Experts of a small language model.
Size: 14 layers, vocabulary 26566.
Experts: 40 experts in each of 7 layers, 224 SwiGLU neurons an expert, 1 pick a token, a softmax router.
Below are experts of layer 5 (counted from 0) of a mixture-of-experts language model. Rows are named router (the router's row for the expert), gate (a neuron's input weights, with its number), up (a neuron's input weights, with its number) and show model dimensions 0-255. Each number is 500 + 40 x the weight over its row's rms, rounded and kept within 0 to 999. Numbers have three digits each.
Before each expert's rows: "mostly gets" lists some tokens that are sent to it at least half of the time; "comes after" lists some tokens at least twice as common just before its tokens as in all text. This comes from a sample of Wikipedia text that the model never trained on. Tokens count by the router's weight.

# expert 29
mostly gets: "og", " million", " 100", " ten", " 150", " 800"
comes after: " (", ",", " |", " $", " on", ":"
router:467525520463445482493522505456503500503505490488505446488507508555490486472499540466552551483512510500421482491491460495491528489523493533538543555496559481446537503474426440454447476534468540491449411485516525444553512445572542467530465483388552527497459397446452488481530580541551487502461487488493471485542479478520498503439459481550459446494507531481435501591500512549519465429514452459544560502501523535565593523513454503485539521548545545567442469564439455569495427566510517469436462538550541567575595613484503550510495512508491469502532542518448527505457489533451461450518521501510547505443491566446491558449462536505506576509523460482485527477524506493474513495484534464550487464459442519448497435493495535518548463541423446501566457426555485491511477516544526
gate3:505422475483529499535513486524514570481500528495468508522480550520498564440562504473497544514477510469496527499483574523399503525435436514497503527473512442455486538521448518459508504562441489481464509556521521481487544544503490512471546433432545428507543517497587476421491568457501450532515462496498464425505528441513512492551465486549489481481485498533452556537458505547498555454515535505500476597533531480551477429541430562573497474461529555522494544492505535484522478524452548502441489550482449492454545526477542578524526465487474519493527487515399518534548490516525481586489485468497499495487610564464559510575590485506536523550453499506553538547535433431514466528459499440530459525502513447513519477494394568502547564461502612505514455482430454468477540470504456
up3:455472543477524515544494464486505487534515489538503507542456508577502451512484452485482520517549503518484497495483518483507507488534480553527559508494537502478465487568520507472523554503429514486420489559452544519443568512532423460458499494541505441519529501529521508485465542514430522506491457500502469470528550491501551466634545544535498450538427545493495480455455477509492473530571472502523465488524539518451416509532464507510426543521461480529428435477477445495536451558454579462457431510486487513574451489508530554477550463518484578506488414589488530429524552510488494498523508489464594533487560451415528518518482429492525532492466529447456460483458481471415508442485440475475508502452528634537445506533510470554467499496531448575553409481519510535511549404540538

# expert 11
mostly gets: " or", " many", " v", " several", " some", " various"
comes after: " and", ",", " of", " number", " or", " one"
router:521493475540490505562546530514558472424531459484542489470511540489518527549491516526533504410502548523484489480529495510530528596530548508534471457509545499487501588473483502414466566505516478553484473538458501536462531448570463550456464516436480547535586511549446534521496456454457449460553539462503512472549479449548523504477554525497521503550498546471525497514503504426443438426572515480463544463473474477473553464475466526497425460554524539532448526527462548507516532445486479529462491503495458472520488549463444549516521500487508547547484521548566427464469479450412450514433529423530424473479576575533502553442521421572475472512458523520451477488522481549494454478482516496500516529461438549475471521473541537611585481559530532475503467467543583439539558460502502
gate4:467437520492495464552461507546428517497539441570498504554500525592537483465508490490448429470539549533499545500561507472470480526513448519511471480530575520481475578520513572494554565452528446507482398567491536493527469461516516507511437491502450515515433502530528565558553475537481489493540513469484482483514517458517424522526481512572561581499549529498515465444502515477482527504536477478513479439447518455543505497509444429577471457558491366527524462537483493446511472507499547477503531523475489474449471519442495483470503528494453469508516476569513475504543545531483511461532515527417437476483517566491411540551571471487535489473465533502469491492512610563502448564534459418534508448560493477445488417536411488444534482457471520537470583485507518493575511500479448
up4:460549487528498524532451499563463597462571479495423506522540444498489511533531474507495478528538533485539469470482498541554502483498552491518479458370479446530531521473428524495563457439564440444577486517500444524522471448486511496536407439524472549494465479517475478523448467435537508492547505536442491495521501419444450512455493557518552474500481519567542504565486479593578443486516476458505527476484486523442484480463571508484567441471513502518546435498382537560553557455570470514514513452535465475561520442479488485449498498457475492556526527554535555531520475494494461495456514449476526505531425466499552433479533443551419515490529490533506548542544528532476520550508472502466437575433559507512551554451503562512555528465521462502460488495462487463520522498500459

# expert 38
mostly gets: " 1", " 3", " 4", " 2", " basketball", " football"
comes after: " |", "|", ";", ":", " /", " –"
router:479459484507456489504480468476535494504496469511440517406498503510468517450517509477535496518482483513501425493465504483548522520498509551492571501482512481481462489505527517580543474495470497535500435503554502535551428537485540565431432531479513467451563566426558467522408601503480559459495552562461471465512515552433438457490535541465529522498566531494533454458592541461562625481520470494501471427544498470474514555552493551524465498511501508487478488519500501504482476478491566470457537557502550559490496531458486460567488502566492460517583478518470448479534549462473504435505519473549411507450531462471497501485423426428470502499495531440448498450440515488490472550506555505531508533500587493403446541538500462513520521524464490491514609568474543438512422498452508
gate4:515489519543496513410537525507492407509495478560488489433493447462453480527537534517514496497510425418478479584519526496530538463541454491454488449565546569508503501567461552503469520487467526501435463500546457494549538519433433461496443467500425456470533452539503475477530465555528513525456442465515599460528407411501501488552524503461581489482487542463536530537470537458559537468533542457462446484538479524502453515488527495485566581493546447500452634487460494502507410493419516589497490526512517545473493552433498527530535540491453506528465473454550480480477529554543538520547473422451491501532579465502563470551517499460512472483502506526483590501545499492495545486578492499517478459507542507427448478496565560508503463455524525484562539485533500515465456513509474
up4:472571533518551497477504480578502421459533549529452553477499547526485471459518455528573441466536487539544523418547498435514516470510526566496511490507495444464458493491502480499465502481571517468521455436486579453514563528494532548545477471511496494492474537492446494490457508487511513501567528494472418568489511490486504499554451494541568557510494417507524399526479500485497513493493531478460540520411522550498439523558532490545415523476556540475572461492464442456478496538526474458444508504497434528487512527515481526538463577496533530507462506366494513540536532509506475518516409552534420474361468535477471496518443529544547486500483568524406473539576429500491465514460478500511506498463524466495569532498506536516582531454471491424462513456471463487500494575539462